Experts of a small language model: 8 layers, 16.5M parameters.
Below are experts of layer 4 (counted from 0) of a mixture-of-experts language model. Rows are named router (the router's row for the expert) and show model dimensions 0-127. Each number is 50 + 12 x the weight over its row's rms, rounded and kept within 0 to 99.
After each expert's rows: a language model's description of what the expert responds to. This comes from a sample of Wikipedia text that the model never trained on.

# expert 49
router:53 50 66 50 51 60 56 47 47 67 51 61 44 53 63 61 50 72 49 43 55 56 60 20 46 35 45 45 44 47 55 41 57 47 41 42 56 47 57 63 49 66 38 68 29 51 69 67 45 57 71 37 57 24 67 69 45 48 74 36 69 75 51 21 48 61 58 26 66 52 43 53 44 41 57 51 41 43 54 27 46 24 58 75 55 54 43 18 52 47 44 46 36 54 27 49 40 40 43 50 49 68 54 54 52 42 50 64 35 65 43 47 55 68 39 54 45 35 38 52 37 68 49 60 47 50 54 41
Closing parentheses ending years or units in lists, and plural or verb endings like es, s, ies, as in globes, moles.

# expert 46
router:51 74 62 51 60 53 23 33 79 52 25 34 62 48 60 51 59 69 47 47 59 61 50 24 50 48 57 58 58 50 36 48 34 40 36 63 50 23 38 42 49 29 46 18 27 53 39 47 63 59 58 42 63 38 46 60 66 52 37 48 49 60 47 40 61 52 34 45 59 59 45 50 61 46 53 36 61 56 52 48 53 48 40 71 73 50 34 56 57 44 41 45 46 27 42 45 45 68 74 58 33 76 66 68 61 53 49 34 44 49 45 60 36 49 49 66 54 58 56 53 64 51 42 72 47 46 49 46
Second word piece following a first consonant like M or C, as in m-ort-gage, m-ort-ar, McC-ull-och, M-ount-batten.

# expert 28
router:71 49 60 54 54 45 54 44 62 40 54 46 59 53 65 58 52 65 41 13 50 58 58 48 60 53 49 43 67 64 52 49 38 55 66 54 39 51 60 67 45 54 30 46 52 46 50 49 66 51 41 38 45 38 66 51 51 53 31 50 71 51 53 46 57 38 63 46 72 34 60 49 28 61 63 11 44 51 62 54 52 43 37 53 71 51 43 50 70 48 54 46 17 57 50 52 61 58 50 52 30 49 73 69 63 51 35 38 31 65 65 36 48 61 30 48 63 51 45 46 48 49 19 49 50 72 48 32
The final three digits of years after a leading "1" or "2", as in 2-022, 1-986, 186-3, in tables and prose.

# expert 23
router:54 51 64 71 53 60 38 69 32 50 60 52 63 61 60 49 57 53 47 46 53 65 48 43 57 35 29 44 43 54 56 39 77 56 52 47 60 29 52 58 51 66 44 36 39 47 74 62 67 58 59 40 69 49 49 41 77 36 60 45 49 73 45 57 36 41 64 31 74 52 31 59 48 43 49 51 33 60 74 43 40 13 66 64 46 62 43 28 52 32 40 45 34 51 34 55 62 53 45 46 50 55 52 60 51 27 42 65 63 54 46 53 50 57 29 35 53 57 54 48 58 57 57 65 35 47 47 33
Final e-type pieces ending words, often foreign names or taxa: Sesvete, theme, Horne, -idae, Nephele, Fontainebleau.

# expert 37
router:50 51 49 63 46 57 39 62 59 47 35 53 36 55 57 54 56 62 49 46 43 66 64 43 46 62 57 47 53 84 41 49 37 64 55 43 66 27 72 47 42 41 42 43 32 43 37 52 37 68 39 41 58 59 52 42 27 44 47 51 49 44 37 41 41 53 47 52 42 34 55 19 44 59 57 53 37 45 43 50 65 46 61 31 79 70 28 34 52 20 48 45 48 47 48 55 57 27 64 68 48 32 40 64 65 35 47 67 60 40 64 38 46 65 41 73 41 53 38 35 60 63 57 63 60 49 32 60
Second piece of a word after a first capital letter, mostly D, as in Denis, Denmark, Dublin, Dutch.

# expert 31
router:60 78 71 53 68 54 55 39 72 27 46 19 67 51 49 52 61 65 47 51 66 58 49 49 48 57 56 46 47 47 38 39 55 46 41 44 65 45 55 60 51 27 30 33 33 66 47 56 61 56 39 63 69 51 64 48 51 55 43 44 53 55 54 45 61 56 42 36 50 41 31 40 49 52 55 57 65 50 39 47 19 25 48 42 71 55 38 33 79 35 46 48 33 55 53 44 50 55 49 49 37 59 78 49 53 40 42 46 34 49 36 54 59 75 46 75 40 41 51 54 32 51 55 59 49 73 51 38
Capital letters inside abbreviations and country codes, mostly in sports tables, such as NZL, CAN, GBR, IRMA.

# expert 17
router:72 48 52 51 61 57 50 64 56 44 51 48 40 59 52 63 68 40 61 54 65 62 63 47 73 48 48 38 35 61 58 29 54 68 37 42 51 49 48 69 83 65 45 27 44 55 51 49 56 45 47 46 78 41 47 41 50 51 41 45 80 54 48 54 71 52 39 45 49 45 60 29 43 68 53 57 53 54 67 26 60 39 32 51 43 51 37 35 53 50 51 60 31 40 31 71 63 43 65 42 48 58 50 53 72 27 45 34 51 39 65 39 28 69 74 56 43 35 38 49 49 69 44 57 43 48 49 62
Bare space tokens and trailing-space pieces, mostly right before a digit, as in Category 3, c. 68, round of 32.

# expert 16
router:75 63 71 45 35 60 37 48 65 52 50 33 58 60 53 47 52 61 32 43 39 72 47 31 57 57 37 57 47 63 40 36 50 67 47 50 62 38 70 47 48 49 37 33 59 54 32 54 72 41 66 63 49 47 41 58 29 39 53 54 44 56 52 33 78 54 29 46 47 35 58 31 52 41 50 59 53 68 49 59 55 35 49 65 61 57 43 47 56 31 41 44 54 55 32 38 65 47 59 32 34 51 57 58 59 25 43 68 58 58 59 47 18 45 37 58 67 38 58 40 54 75 29 56 48 43 41 53
Word-internal pieces like "ol", "el", "ul", "il" after a capital or consonant, as in V-ol-leyball, dem-ol-ition, N-ol-an, Beth-ul-ia.

# expert 11
router:56 56 64 86 49 52 42 68 37 45 47 49 47 51 67 62 55 44 63 38 47 69 74 47 58 47 21 64 41 52 35 27 68 67 50 63 51 50 56 39 46 46 51 29 52 59 53 54 55 63 52 46 62 34 35 46 68 44 64 60 65 46 56 50 34 34 45 51 67 27 36 29 32 41 52 40 54 66 53 51 28 49 42 49 48 64 44 50 69 28 50 59 53 29 44 57 29 83 45 53 51 50 44 63 62 37 54 37 27 50 44 59 51 27 58 46 66 45 59 36 45 57 53 53 52 51 53 52
Word pieces with consonant digraphs, mostly ch, Ch, Sh, Th, Ph, Sch, Bl, inside or starting words: interchanges, Championship, Shibu.

# expert 2
router:44 43 68 57 56 56 30 53 60 53 42 53 36 47 57 55 60 60 51 53 42 59 54 53 57 41 34 39 39 69 27 55 48 50 43 43 70 36 55 47 41 45 51 30 35 69 44 47 69 48 51 38 50 31 62 49 57 53 37 42 69 47 30 13 63 39 34 38 74 27 37 51 63 45 37 48 49 43 62 47 39 43 49 68 55 54 40 60 57 40 46 37 44 39 31 58 69 85 54 35 36 59 57 60 60 36 42 53 42 55 37 55 56 47 65 55 37 34 41 29 77 66 52 60 56 45 49 39
Mid-word pieces like um, m, x, is inside words such as trauma, triumph, approximately, ibis, plus en dashes in score lists.

# expert 6
router:40 76 72 47 35 57 31 42 59 31 39 55 75 54 49 64 61 40 33 40 44 56 51 52 63 42 44 52 49 71 49 23 44 66 36 59 45 47 50 69 46 58 38 61 39 42 49 62 42 61 49 44 63 33 47 68 50 69 54 34 48 53 64 34 56 46 45 51 49 49 56 42 52 57 53 42 52 38 68 56 39 50 63 30 78 65 28 45 47 36 50 55 34 40 32 56 40 66 47 55 44 51 59 66 44 58 36 40 44 58 52 45 23 61 61 64 48 52 30 44 60 54 53 76 47 83 45 32
Two-digit numbers inside pipe-delimited tables, such as sports records, league standings, goal differences and percentages like 26–8–2 or 16.41.

# expert 48
router:36 63 73 57 39 53 56 54 44 57 44 51 50 56 58 43 39 58 61 38 66 51 77 50 47 43 33 66 41 62 34 46 26 45 53 60 53 49 54 45 58 41 39 49 32 52 46 34 60 52 64 45 51 60 44 52 54 53 60 19 58 59 45 29 39 29 40 47 87 55 61 38 58 76 50 60 40 73 43 57 55 16 47 66 52 85 47 46 48 40 53 37 40 68 45 60 59 59 58 44 55 33 38 58 52 48 49 49 50 51 51 45 22 52 64 64 52 65 53 31 66 46 44 65 38 47 47 54
The letter y and y-ending pieces inside words, especially after B, as in By team, copy, Nizhny, mythology, plus pronouns My, You, I.

# expert 43
router:66 54 63 50 57 55 56 56 54 32 47 56 53 48 62 60 69 68 37 34 54 47 55 49 61 45 33 41 53 69 49 52 70 59 37 57 48 50 59 46 71 88 37 41 48 63 52 71 63 49 52 36 51 42 40 40 46 43 42 36 65 56 49 59 56 16 55 18 47 37 57 52 44 39 47 51 54 63 44 58 49 62 70 54 57 79 38 45 46 46 78 47 13 61 53 40 51 52 52 39 53 61 54 76 71 53 45 58 49 46 50 41 50 57 54 53 45 53 55 54 42 50 55 65 18 42 46 41
Middle or final pieces of Indian, Pakistani, Japanese, Russian or Arabic names, such as istan, umar, aki, oslav, Karnataka.

# expert 30
router:66 52 60 59 43 76 48 53 59 43 53 55 56 46 55 71 39 63 47 40 45 60 61 51 51 64 37 56 40 60 39 54 42 71 57 44 58 47 48 45 67 50 41 50 28 59 59 35 56 46 77 47 48 33 36 44 58 56 28 22 55 56 51 40 57 59 50 40 71 24 34 58 55 56 65 47 38 69 53 52 46 23 58 48 47 51 40 48 68 42 42 46 29 24 23 50 48 77 57 50 51 32 45 56 48 27 47 56 58 75 36 42 38 40 38 52 62 35 60 60 69 63 34 56 52 43 47 48
Single-letter pieces g, l, k inside words like Emergency, Senegal, oblique, spoken, plus 0 and G entries in sports or statistics tables.

# expert 40
router:45 61 66 60 30 87 53 46 59 52 57 41 51 54 57 67 40 36 60 32 42 53 40 30 66 42 47 43 39 52 28 44 39 44 42 33 44 64 66 69 48 47 41 39 50 56 56 72 59 51 36 60 67 45 67 46 29 51 48 45 48 60 51 52 62 02 39 37 60 47 53 31 52 71 58 44 57 60 48 50 41 43 30 40 49 50 37 52 51 47 71 82 34 55 34 65 46 56 61 59 40 49 52 61 67 47 55 32 59 50 41 54 54 38 61 52 48 37 38 55 40 55 49 47 29 62 46 47
Lone capital letters starting a name after a space, comma or "in", such as Boston, M-assachusetts; in C-amden; H-alf.

# expert 18
router:54 51 58 63 36 70 43 50 37 46 43 64 62 51 68 57 58 68 33 44 42 57 46 49 70 51 59 25 59 59 47 48 37 42 42 45 40 52 55 58 49 71 50 43 34 48 68 32 44 57 54 42 65 47 38 48 71 34 62 32 75 67 51 21 60 54 70 37 61 38 75 50 39 38 65 56 37 53 50 53 52 63 46 55 61 54 39 54 59 33 60 44 33 34 41 63 63 23 43 43 36 57 67 59 52 39 47 47 58 61 37 46 45 58 59 72 68 55 57 41 37 56 46 51 44 52 11 50
Mid-word on pieces and stems Mon, Con, as in Archdemon, Benton, Postponed, non-capitalist, Money, Cyclone, often closing a word.

# expert 54
router:76 67 59 70 40 47 42 47 53 47 55 51 43 61 56 49 53 57 44 49 50 58 53 38 78 45 38 59 53 67 57 58 73 39 55 64 65 48 61 36 54 41 39 27 46 54 47 37 56 51 31 41 53 49 55 61 62 37 46 46 47 53 30 48 37 22 44 34 71 39 41 50 50 44 42 43 27 42 53 43 55 38 56 36 76 68 47 44 46 32 42 51 62 67 35 75 48 42 49 66 23 49 54 45 67 31 47 42 49 35 65 39 27 62 42 56 36 65 41 39 53 46 57 76 28 48 35 42
Noun-final suffixes like ice, ary, ity, ue, ame, especially Vice in office titles, plus vary, secondary, Issue, Deputy.

# expert 14
router:44 44 62 60 48 63 50 57 63 40 23 40 71 61 49 66 48 39 38 56 69 46 75 38 57 50 55 38 72 46 54 43 42 59 63 51 43 35 62 55 54 41 33 26 41 52 65 44 35 53 49 23 56 59 36 56 53 53 62 36 59 58 53 40 79 44 52 57 55 62 32 53 41 48 62 35 52 39 55 30 39 49 49 59 78 62 48 56 37 45 73 55 37 35 57 48 49 52 60 68 54 55 34 55 68 38 50 53 33 38 48 30 49 48 64 58 46 61 61 07 40 50 49 50 56 62 34 55
Capitalized colour, direction and name-start words in tables and names, such as Red, West, All, Silver, Gold, Bronze, often in medal tables.

# expert 63
router:47 52 52 66 44 63 45 52 37 50 57 47 32 60 85 55 45 47 36 37 76 71 45 44 63 32 47 51 44 47 39 54 51 54 30 49 54 71 49 43 60 76 45 41 65 58 59 56 59 23 41 47 55 34 59 74 37 43 55 43 46 61 47 30 40 56 68 37 62 58 36 46 48 43 58 36 27 34 47 39 66 33 36 54 46 52 46 30 76 55 43 48 32 49 58 56 70 54 54 54 31 48 53 59 56 26 50 47 52 57 55 34 23 35 47 52 68 38 63 56 61 62 61 63 48 56 43 44
Middle pieces of long Latinate words after prefixes like acqu-, cont-, ass-, such as acquisition, efficiency, interior, eclectic.

# expert 1
router:63 49 58 73 31 55 39 49 36 32 51 42 50 45 52 58 32 51 52 51 37 57 67 38 51 58 41 50 67 49 46 48 45 59 39 26 41 39 71 52 63 59 43 57 47 74 58 62 54 46 45 50 59 38 75 75 54 50 63 32 49 54 46 31 66 48 61 43 85 52 58 42 52 60 46 31 42 48 59 42 43 58 61 62 68 81 40 51 54 53 71 48 21 62 48 49 62 40 88 41 59 48 46 49 44 30 34 52 61 55 68 40 48 54 44 58 43 55 42 55 37 59 44 44 31 44 50 36
Forms of be and have after a subject (was, is, were, being), plus adverb-ending pieces like -ly, -ially, -ately.

# expert 62
router:47 56 50 49 56 50 40 56 39 44 46 43 52 71 65 61 46 46 29 28 43 63 50 40 69 59 45 46 75 74 43 52 54 50 45 44 35 47 66 63 55 55 49 45 61 63 42 50 49 41 36 28 60 64 72 54 16 46 28 25 61 61 62 47 72 24 49 67 57 27 37 48 39 43 44 47 31 52 47 31 61 60 40 35 67 59 48 42 44 59 62 66 49 34 46 56 62 68 57 62 42 54 39 58 47 37 40 58 28 55 46 67 50 42 63 49 47 49 57 32 63 52 34 55 45 58 28 54
Adjectives before nouns, especially nationalities and scope words, such as American, British, national, local, public, first, former, and -ian endings.

# expert 50
router:64 54 63 75 41 75 58 66 62 55 56 51 33 48 87 54 63 64 48 56 70 59 65 44 48 53 47 32 62 59 55 39 72 39 39 24 42 54 68 58 56 41 38 53 55 50 48 53 34 58 53 58 49 50 52 48 31 58 64 45 57 76 56 45 42 53 54 37 53 55 39 57 15 42 66 57 49 46 52 23 27 39 60 54 43 72 43 55 54 42 59 38 49 61 30 45 40 35 49 45 46 62 55 58 63 38 45 51 57 47 50 38 24 67 42 46 39 50 47 48 30 53 54 72 49 47 40 36
Plural suffixes on nouns, such as ers, s, ions, ians, ies, in words like officers, Runners-up, Workers, recommendations, Muslims.

# expert 32
router:51 72 74 50 40 39 45 45 56 31 47 52 30 56 56 63 52 67 41 20 37 83 48 53 56 58 44 54 61 64 48 34 59 64 62 46 40 57 56 68 49 62 39 53 41 41 61 66 44 43 40 37 73 56 57 53 58 82 52 51 43 50 41 44 63 48 61 40 58 39 31 55 45 36 61 32 38 52 59 47 58 43 44 57 56 60 41 42 71 50 44 50 16 58 35 46 36 32 53 59 26 44 63 55 55 58 41 68 39 65 51 27 46 37 51 46 61 42 57 62 65 48 47 55 46 76 46 44
Digits after a leading 1 in years and numbers, especially 8, 7, 86, 87, 88, as in 1816, 1777, 1885, and coordinates.

# expert 38
router:69 51 55 46 58 54 37 45 47 41 53 55 70 52 64 58 54 52 63 39 39 67 47 48 71 68 34 48 54 49 42 19 47 50 58 46 52 54 53 72 54 58 46 44 49 63 64 44 39 40 40 52 52 43 54 72 59 62 57 49 56 51 51 38 56 27 32 56 71 34 56 47 35 67 49 43 33 51 44 51 14 28 49 55 60 78 36 39 48 46 49 48 28 64 36 53 45 41 55 85 38 46 55 67 68 35 44 22 41 56 54 46 49 44 52 75 36 31 43 44 36 50 45 62 52 66 44 52
First digit 1 or 2 of a year, often after a dash, comma or in, as in 2009–2010, 15 December 2022, 1999.

# expert 33
router:57 62 77 59 59 29 33 42 46 63 33 59 71 49 44 53 53 66 54 49 70 45 74 40 49 42 58 22 49 69 38 46 50 51 65 59 59 66 58 39 50 62 35 39 23 55 43 50 64 58 59 54 48 40 48 44 50 51 50 49 62 53 64 44 43 39 51 41 58 21 35 38 59 53 34 22 53 39 77 55 46 37 56 56 64 67 47 28 45 44 54 51 14 58 63 55 44 66 59 56 41 40 45 54 60 45 47 52 57 34 47 59 49 47 59 60 72 45 59 45 46 43 44 75 43 47 32 58
Vowel-led word pieces right after an opening S, J or Sh in foreign names, like Jahangir, Shah Jahan, Santiago.

# expert 35
router:47 46 51 79 35 60 50 57 41 61 32 37 64 45 61 73 52 59 42 60 65 48 37 29 46 60 23 42 56 42 51 44 41 50 51 28 60 49 60 44 44 40 37 57 52 58 46 39 46 24 51 24 55 31 79 61 65 66 61 54 69 47 47 45 52 47 42 37 55 55 46 44 54 63 54 38 47 69 70 38 45 53 40 53 50 75 46 50 50 49 62 65 41 52 31 42 36 45 61 45 49 38 55 57 61 38 37 59 24 63 77 27 31 48 48 62 55 39 34 55 48 62 42 53 25 52 53 39
Prepositions after verbs or nouns, chiefly by, with, as, for, under, as in raided by, duel with, described as; also ==Cast== headings.

# expert 4
router:49 53 49 44 62 63 19 66 53 55 48 54 49 51 60 63 55 56 52 53 35 55 52 32 52 53 35 50 63 48 51 31 40 61 36 56 52 37 83 71 72 60 43 52 35 51 49 55 40 35 55 44 66 45 81 64 51 55 58 46 82 60 45 60 43 24 52 27 71 36 57 45 48 38 44 31 56 64 57 42 41 49 41 55 61 52 43 44 64 18 67 70 49 40 26 54 70 58 53 45 61 71 72 65 47 39 45 45 52 47 41 47 36 48 41 56 49 32 51 46 49 54 55 57 47 62 41 45
Line breaks ending an infobox field, list item or table row, just before the next dash-led entry such as "- Born:" or "- Spouse:".

# expert 57
router:54 51 52 62 62 69 56 63 46 43 55 48 44 42 60 61 33 49 46 49 44 63 62 42 70 73 58 54 79 50 48 38 60 68 71 51 34 34 55 55 55 34 48 58 37 53 66 68 57 48 54 29 57 62 47 54 53 53 37 61 52 59 48 26 48 25 58 21 48 40 51 41 54 37 71 23 27 65 51 56 46 19 62 46 60 57 43 32 41 43 59 70 29 66 47 49 35 59 73 54 55 61 42 51 44 53 36 39 39 56 58 35 25 53 41 61 48 52 34 54 55 67 41 49 47 55 53 42
Whole-word stems of everyday verbs and nouns in biographies and histories, such as found, work, play, design, record, held.

# expert 27
router:58 60 63 49 51 51 44 63 29 47 54 59 53 50 62 54 56 58 54 52 27 52 71 43 53 34 54 49 65 49 51 50 52 55 49 45 61 64 59 48 51 37 36 24 54 59 49 69 41 44 37 41 55 19 78 54 61 68 53 53 57 49 54 58 47 26 45 56 62 26 43 63 43 51 43 39 59 45 41 56 46 57 48 68 57 70 42 38 64 47 70 49 36 28 47 48 59 79 70 49 26 40 41 60 63 36 38 54 39 75 50 49 29 70 50 46 31 44 58 46 51 69 30 59 45 54 28 64
Raw byte pieces of accented letters and non-Latin scripts in Czech, Polish, Japanese, Thai, Chinese names, plus the prefixes pre and trans.

# expert 8
router:56 62 57 57 57 50 64 43 43 60 43 56 59 44 68 64 26 53 59 41 53 49 64 48 78 59 49 38 60 63 50 37 60 57 50 52 31 46 65 45 49 42 46 42 38 76 56 47 44 57 46 33 52 30 59 58 53 48 38 44 60 42 30 35 70 15 65 22 53 57 34 35 51 52 39 19 59 64 50 32 60 30 45 56 76 59 46 33 43 52 62 57 36 62 39 60 74 60 49 51 33 51 68 50 42 40 47 54 50 59 67 57 51 56 54 49 49 59 20 39 59 67 51 57 49 49 54 47
Past-tense and participle verbs after was, is, also or a subject, such as used, made, released, named, announced, said.

# expert 41
router:58 54 62 46 46 69 50 33 45 79 53 56 67 73 50 63 39 53 45 57 47 59 60 35 47 44 50 43 37 44 38 54 35 53 49 59 48 41 55 50 47 64 35 38 23 46 50 61 63 65 70 43 51 48 48 46 59 37 59 35 51 67 45 34 60 33 68 62 80 57 41 47 44 54 56 52 35 61 60 60 48 27 59 62 62 52 44 35 59 39 38 32 45 62 41 47 61 30 61 51 35 31 60 52 55 17 45 48 54 56 49 22 58 59 64 67 60 54 52 40 42 50 50 77 37 62 23 52
Word-final a or o pieces in Romance and other foreign names, plus short capital syllables: Lega, Copa, Alba, glaber, La, Ma.

# expert 58
router:63 62 64 63 42 46 36 54 41 31 49 51 30 68 76 49 48 40 51 50 53 79 63 43 63 66 47 62 43 61 42 43 59 76 46 56 53 62 65 42 60 49 38 54 63 52 40 52 56 56 60 61 56 29 49 57 50 55 65 55 31 59 49 36 35 54 24 50 61 26 33 44 49 48 67 42 45 53 51 53 24 49 64 60 58 59 42 41 87 35 36 49 52 31 24 49 39 60 44 43 51 66 49 52 62 27 46 41 55 72 45 51 36 44 25 39 46 52 59 58 54 56 38 66 60 49 57 56
Early pieces of Latinate words like ex-ec-ution, comp-elled, col-lect-ive, san-ct-uary, and prefixes such as "ag", "app", "aff", "disc".

# expert 19
router:43 47 54 45 53 60 55 61 38 38 61 29 50 68 55 61 58 58 62 54 54 63 66 38 51 45 46 49 77 44 47 48 35 44 60 48 20 53 73 60 45 33 46 28 30 42 57 58 55 40 50 45 61 57 46 41 52 49 38 41 40 71 45 50 62 38 48 35 67 34 57 48 35 51 75 43 54 63 50 55 17 31 69 32 49 62 47 38 48 56 59 71 42 37 60 60 60 62 47 65 47 72 27 53 58 43 41 47 41 57 63 30 33 60 53 64 33 39 50 57 40 59 52 63 41 50 43 21
Final head nouns of proper names for institutions and places, such as School, Stadium, Cup, University, Airport, station.

# expert 26
router:45 46 48 70 55 48 39 53 45 54 21 51 43 53 70 51 51 63 42 51 37 58 53 32 51 38 56 35 62 44 44 24 59 57 45 55 61 31 59 52 77 63 49 38 52 58 67 50 56 51 53 62 59 47 52 71 27 58 55 51 78 71 46 57 43 48 49 40 50 42 55 41 41 66 43 24 40 64 60 37 53 56 47 56 68 46 47 46 53 29 53 62 53 42 29 67 60 65 52 53 32 68 81 77 39 36 44 33 61 50 41 45 26 43 65 54 55 36 44 33 48 58 42 53 27 55 45 37
Line breaks after a sentence-final period, before the next paragraph or heading, plus See also headings and period-attached endings like year., ions.

# expert 59
router:69 45 58 65 40 54 55 56 40 31 57 62 62 69 69 50 40 48 51 40 71 59 61 49 73 36 47 44 47 61 50 46 68 44 37 42 35 51 50 49 50 69 44 61 41 62 64 52 62 30 49 31 61 41 49 74 43 39 66 33 58 58 42 61 59 49 63 24 49 57 26 59 55 41 64 40 32 55 60 43 53 43 55 36 67 68 39 21 60 36 48 61 51 53 32 74 52 44 42 53 42 50 91 53 40 36 39 53 64 56 58 41 55 47 52 61 28 56 52 45 58 71 52 61 48 47 48 39
Verb-derived suffix pieces ending a word stem: -ated, -ing, -ed, -ate, -ive, as in concentrated, accelerate, depicted, stating, attractive.

# expert 47
router:53 48 52 63 65 63 61 65 60 52 64 58 62 69 75 60 29 55 29 41 43 54 69 35 42 60 29 55 49 42 49 50 45 33 36 52 44 34 48 62 74 65 52 46 50 69 73 55 28 46 42 31 74 57 51 65 59 68 49 21 55 60 59 47 44 31 44 44 51 46 52 52 51 62 40 54 34 44 56 41 50 49 38 65 72 47 46 26 62 45 57 49 49 44 46 78 56 35 63 44 45 43 57 49 73 24 51 46 44 56 33 37 43 57 48 47 59 59 52 55 35 57 28 67 57 65 52 46
Pipe characters opening new rows of markdown tables, often fused with a capital letter, in sports stats, charts and discographies: | 1997–98, | M.

# expert 42
router:70 54 53 51 60 75 34 46 65 55 58 47 64 42 72 54 38 64 52 43 58 59 66 57 66 47 17 56 53 63 51 40 39 64 51 59 45 55 85 64 55 53 39 30 29 61 42 46 52 27 32 38 55 51 76 50 48 57 44 47 53 50 35 51 61 50 45 47 56 60 40 37 53 31 71 48 37 25 54 40 47 51 61 70 51 58 53 28 49 53 66 55 43 30 32 57 54 51 46 52 50 35 63 48 65 43 25 31 47 55 67 33 35 60 51 38 65 54 54 50 24 50 48 54 50 48 55 41
Field labels in dash-led infobox lists before a colon, such as Occupation, Genre, Architectural style, Service years, Opening date, Language.

# expert 7
router:33 56 57 59 56 54 42 57 76 35 32 46 48 49 52 60 32 50 30 45 67 54 41 51 80 62 50 50 77 73 46 55 41 45 43 49 23 41 60 55 55 56 51 56 52 61 55 58 60 42 53 24 72 64 55 68 37 55 19 24 60 55 44 41 49 50 49 53 47 58 36 54 26 40 23 32 58 44 44 34 48 39 52 35 82 53 46 30 43 45 49 65 50 40 58 62 37 59 53 66 58 60 50 62 43 50 36 46 55 55 49 55 34 44 71 50 40 56 42 28 55 50 37 50 44 51 41 45
Adjectives and quantifiers after a or the, such as new, small, many, other, different, often completed by -er or -ly.

# expert 15
router:26 60 52 43 50 56 59 44 69 50 44 37 47 57 55 61 62 37 57 46 73 66 57 28 49 40 50 32 71 54 45 40 45 43 56 57 57 61 60 47 52 45 41 38 40 47 37 39 35 68 47 27 57 47 52 42 49 52 42 21 58 79 45 43 60 41 58 50 57 33 22 55 50 46 68 44 34 40 53 61 62 33 62 47 69 57 44 58 45 66 45 60 37 47 51 58 76 60 51 77 53 71 66 58 61 33 50 47 50 43 46 30 42 69 43 64 32 45 64 50 47 54 40 58 32 66 40 27
Place and polity names after of or in, such as United States, California, China, and nouns like state, city, County.

# expert 21
router:65 40 63 43 45 67 46 81 52 24 43 34 60 42 61 48 44 53 49 49 73 52 60 43 62 38 40 61 67 73 48 44 73 62 22 52 35 58 54 45 53 53 41 48 65 58 59 47 59 54 38 35 61 46 31 46 41 51 52 53 45 59 41 60 69 51 48 53 41 34 49 34 20 39 49 55 62 61 41 43 42 38 64 38 60 61 39 45 58 17 48 59 38 64 55 53 50 48 46 61 66 59 55 80 64 31 53 51 59 70 57 34 47 28 39 44 48 53 52 46 53 52 27 55 42 42 37 30
Closing pieces of proper names like -burg, -worth, -ingham, -ad (Trinidad), plus the ° and ′ signs in map coordinates.

# expert 61
router:61 65 78 49 50 69 51 64 51 58 32 59 47 57 58 66 39 40 65 45 45 51 40 39 70 69 63 28 52 39 49 59 43 55 57 49 35 46 55 45 61 40 46 50 44 49 73 54 66 54 61 41 53 30 37 44 63 58 24 39 52 75 54 54 57 56 30 40 47 40 47 48 36 34 68 28 63 28 54 55 51 50 68 35 70 46 43 29 50 44 51 69 37 39 54 62 40 55 51 45 22 48 48 64 70 44 41 46 61 56 38 46 40 44 36 60 45 39 64 54 33 76 55 48 54 57 27 40
Opening pieces of names and words after a space, such as Mag, Jul, Ang, Mar, and stat in statistical or statement.

# expert 25
router:40 43 53 78 46 54 13 55 64 53 28 53 71 56 74 56 38 40 44 32 41 60 59 36 59 63 37 44 61 71 32 53 64 62 48 33 51 39 59 52 64 59 41 62 57 52 45 52 65 52 56 41 64 51 75 75 35 45 45 51 43 60 57 35 56 29 31 55 57 48 44 47 37 48 60 44 38 67 60 38 50 30 45 57 63 56 48 53 47 51 61 74 36 39 55 67 39 47 71 41 50 41 44 58 45 41 37 45 34 52 39 60 36 41 45 62 36 53 44 60 55 70 31 59 30 66 46 59
Articles and possessive determiners before a noun, such as a, an, his, her, its, their, often fused as was a or as a.

# expert 13
router:60 74 64 49 66 53 56 59 36 27 31 52 52 56 52 56 66 57 40 47 57 53 56 43 38 47 51 44 62 69 42 61 48 66 43 43 29 45 62 57 55 55 38 30 51 58 68 68 65 51 33 50 59 57 55 57 34 56 68 50 83 66 41 38 56 31 43 61 69 42 45 59 47 37 42 57 28 52 56 53 39 57 50 73 65 56 45 39 62 42 51 38 50 61 36 58 61 44 55 58 44 54 40 46 51 17 48 64 59 65 46 45 42 49 74 50 34 36 54 24 64 51 23 52 61 53 26 66
Word pieces like ro, io, uro, and accented á, ó in Spanish or Italian names such as Socorro, Castro, Truro.

# expert 3
router:62 53 73 52 53 59 48 58 45 57 55 57 72 52 51 67 55 68 70 61 47 75 48 45 77 64 42 23 56 51 25 48 62 64 52 54 47 49 71 37 44 55 43 32 34 58 61 37 46 47 27 16 53 55 32 45 60 50 46 47 47 72 55 53 58 43 31 35 84 64 45 45 42 49 48 47 48 42 55 37 60 44 60 34 69 63 44 47 42 50 69 54 42 44 57 52 37 65 44 55 58 59 49 56 43 35 47 50 21 38 47 43 47 54 57 71 58 33 57 37 40 62 51 50 40 49 31 39
Common English given names such as John, William, David, mostly mid-sentence before a surname, including name pieces and place names like Prince Edward.

# expert 12
router:48 39 65 49 49 52 53 64 54 39 48 52 46 59 62 50 51 68 43 40 43 48 48 42 57 54 43 36 55 82 44 50 40 51 40 51 49 44 48 50 65 49 38 28 58 60 65 64 71 35 48 28 50 49 29 45 45 53 40 46 46 67 44 34 38 33 56 57 50 50 48 41 53 44 59 43 21 47 50 54 56 57 43 64 59 59 44 40 51 36 68 33 24 60 36 57 25 54 70 56 57 39 41 53 68 63 42 61 53 56 40 58 34 40 70 49 45 32 61 38 83 74 28 78 44 43 21 50
Mid-word ur and similar pieces like or, ir, and word-initial stems Bur, Tur, cur, inter, as in Saturday, configuration, horticulturist, Turkish.

# expert 29
router:71 59 54 80 48 44 47 74 34 38 46 43 71 46 63 65 43 57 65 36 40 55 46 48 51 68 54 47 50 62 42 43 58 47 58 25 35 54 66 51 61 50 45 58 56 71 41 45 55 32 42 59 51 26 57 68 59 76 50 13 68 55 49 40 63 47 58 34 48 52 37 34 59 72 54 42 60 40 65 49 60 46 46 54 59 54 43 45 51 39 57 75 45 48 53 58 39 41 57 52 52 48 68 58 45 50 48 52 37 57 50 39 27 30 68 61 48 50 40 51 54 69 38 61 20 47 52 30
Conjunctions, relative pronouns and subordinators that open a clause in narrative prose: that, after, which, but, who, when, before, until.

# expert 55
router:71 45 70 51 31 59 43 62 41 60 47 58 59 55 90 53 47 76 52 55 48 50 54 50 41 49 47 38 44 58 35 56 50 45 32 50 52 34 55 53 66 66 52 39 26 56 75 47 41 39 59 36 48 51 36 48 66 42 54 48 67 80 44 24 43 49 71 59 60 50 58 49 51 45 49 49 24 55 38 57 59 32 59 56 66 59 39 40 55 53 50 47 43 46 40 65 56 59 55 44 48 38 79 64 46 45 49 63 35 63 32 25 65 56 55 56 63 58 51 60 51 51 47 75 28 49 32 47
Mid-word syllables an, ar, at, as inside names, such as Camarines, Oscar, San Jose, Galatasaray.